{"n_layer": 11, "d_model": 128, "n_experts": 128, "experts_per_token": 4, "d_expert": 64, "d_shared_expert": 0, "activation": "xielu", "moe_layers": [0, 1, 2, 3, 4, 5, 6, 7, 8, 9, 10], "router_score": "softmax", "normalize_top_k": false, "routed_scale": 1.0, "balance_loss": 0.0193, "balance_bias": false, "router_z_loss": 0.001, "router_bias": true, "init_std_router": 0.0301, "lr_router": 0.000863, "vocab_size": 8192, "norm": "rmsnorm", "norm_eps": 1e-05, "tie_embeddings": false, "optimizer": "adamw", "lr": 0.00222, "beta1": 0.9, "beta2": 0.98, "batch_tokens": [16384, 32768], "seq_len": 1024, "train_tokens": 241900000, "steps": 9856, "dataset": "wikipedia_en"}
Below are experts of layer 3 (counted from 0) of a mixture-of-experts language model. Rows are named router (the router's row for the expert), up (a neuron's input weights, with its number) and show model dimensions 0-127. Each number is 500 + 25 x the weight over its row's rms, rounded and kept within 0 to 999. Numbers have three digits each.
After each expert's rows: "gets" lists some tokens that make up at least twice as much of what it gets as of all text. This comes from a sample of Wikipedia text that the model never trained on. Tokens count by the router's weight.

# expert 122
router:533488467484442541540491505497527527516515503502491523514473512546496479527485530495496497504495565491479541518493482448517463485482498509503534465521485482490511525463486495512532460446525512486486474514537473545530498551494542508525523527507469479467477500523491533503492493545472489505493479548515510525440491510503509494460502538489511495480499549471514496489523510479485481471477
up0:535524490491509517518514507526555482446477521493531494538515491475505491532457487515529525508472453535494486499500526474512513485524459508501526401498482466467503539491473517503492486476520488497508509469522521539491533511466512534500505490498474524535543482546558511493517520529520538480514514522510490538477526511473508518497490500463512509490496448490475490519473508469495490514474
up1:540548489497518498513512493507523529460483510482539488560526493474511503490479469488503549497512516473512490482522463491487497488504500506480531472516474534488503492476479546513506479493503492561498469494508492511495475495413544491502490458512477448512453491535551460485511522444506470493520503511509497488458497485476494467489492528470522531472517476510514504507548517515506484540477
gets: " |", " ", " a", ",", " (", "2"

# expert 79
router:498503476468493540565483447501531499519504535548519521505485541529478491513458472512468460465500520492477534490488497487514470513488526470496515486533505518489530498489496513543533480493523543484487504517516466537519508556468521518563483527491527501470489496481462498510520501535505526566488475523526535511473468514500538523489516539494499494475488500482487497483528454486481497524506
up0:468490475541509523565510517480517486498485491472510480496516532507487483473526524493518478509516484526499528505522527502541479511515548501520431479558484477456476538491531509501464520520492472492531493474508511502476472561485518551543499528494479471494497507482470508498493503500500442521478452527487490500518552509505454520481530540506496515503551530502499482485517509481477468508503
up1:487455550531472500509508541507532537495541504486494489513499502489527507539466577478478461501491478518495480491505515492534490504552476505479526504533506493490481491511443516479507532495475518541526507515510514448529502522514488460564527555481487506486492484460471500482521492541492505497487484545472471468527510467509519526534473490513498494461532514483498526498500513500516518452491
gets: " (", " |", " km", " a", " m", "%"

# expert 67
router:493515508452535500508499468551503512526500528534541506527486546499525487475444515530463485511535534479449506476498492480517498507521509506469511511493551501525560541493496566538490490494499496493467472521528518506495486485492523530525527506534521491468457478496472510532519498493478498533491478524496523524494513524518517514473449521515527516507521514503569477492505461498473508525476
up0:507496511519531509517454485510496541490531532506535507491505438547500506494433482525522511523547471516484506470495472536531503492520517502500486523479516455538461488484471530478477504498498562474436494511476533515473528502478456509485467517530466476516515492523533502488512503529484511449475502502516519510517483520515529500523488500518507500502503500492516508527490537497505513540424
up1:509460534530465491521529525530545519531537526469452509484489483522510485516445510535472515503520489510517512476512480502485491525523491492467484495495537497479466527501477529445475491494487467475471503509481469456488530497492505547507468493469491508512508494500525511455538485494518519496516507506495499550496537493468514477489459492525543502471458563500479476486549479498496456477459
gets: "t", "ke", "et", "ft", "at", "ot"

# expert 5
router:481492472488489522526486493528565513480520533510546532522477533499499455532491506496477494518510534477509545547495479466505474539498511489504516457542489491507520509494432502534540439466526516507474454523511505497522520522471537510506503526545529485485494502493485524525484465512486568507511485481503453521488502506513522509497521504487506517481478523489520511467542491486486536531477
up0:556464497506468526526475490505513508475491522514446484463532490555471473512483492538536517484450510483485490510512527536494477531511523525486531477497477502476522468474471472486544474488487498537546484436475512506512504544487512495501499562505488507521497513532515519496487510520519502498488549514454482484561530473463484526546481482538517481511538500499482496487496502511481506511500
up1:503560516472458503519496504478492487497482550486490511510501487512472501558515460485529511511526519506491517478502456472546500468447478513512500453541505500563446513473478521489474460496478490489534494538513509453546471481497487507479506534531472456503513523508520500481506478489491542474508478473521498475498481471471491484518528509491516508481507550471487492479530481547489482463502
gets: " |", ")", ",", ";", ").", "),"

# expert 71
router:526448507497488514478441452499544504497520557526530495508469539513550488472477498474533449485523513524472515516492479512503502486507554502484497527523533507504513492476476542523452499482563533518492482497500507549509528510454518521523514490543468497492495475521527515494486498486494539511508479543495506523464488514533526534458514482498488544491497522487519509486507479462495516516484
up0:527500499524481477491470461539459496479483448519505534509505468495499492495498506477540501518497508529517479560499534507507500504464492516445500533486495480538495476417470474469516509509464504524450504507521479509505478503474495567503497496523477492460524578485459523524523510517473486509520483513501493532515471508495489535493504512508493495499523513477498538525505513482460548504476
up1:511489457513506481481471477508534495468474475519508467546488482487541524524546511528510504448533494499497477485514517489534504501535484496514502498532544519537507490525479543519497513498543457445518494475504511494507502519526530494488481476505479503489522531470511488485495533517479493511424539510483540497534516522511546472489519496550521564466474524521513490490503534484516502547489
gets: "al", "on", "ing", "il", "ator", "ot"

# expert 112
router:542524473449494478519454456530517534440556549494513494532484524505528487499481491497492491493518515510505533489469492459512463501472518495495545474532514519455495518493472505541541500470530500513469486494502524507512508543421523499495511508537490485507497522479517520516504474524484532513483480531503465493470482487524539528502525528491506536495494519467521538463495460503490495513483
up3:465525509460522470514532540521495458432510512511468504495502462462543441514509459505493506487545474518518524450502489483481499470478515482476526457519493501530495528523512539547490507467485467478520504519538473542513497509479487510485483498528565485510510518515494485510493517455503525487479536491507502518503536487486529483509484516472508534520497509481469484458492453506489529517532
up4:498514480507510492537495496531509540517489521462513489532497512520461540523472498499517519491482490514527488515503496526493446476448496509460552530514516518537482460517489479512529501539529492513502499500535510514570495539481518478515473499494542496515446494481526549503475482525479468497528517535517487533522503525528550521517501507476518481523500494426537550502504516526474503494506
gets: " ", " Year", " season", "==", " year", " =="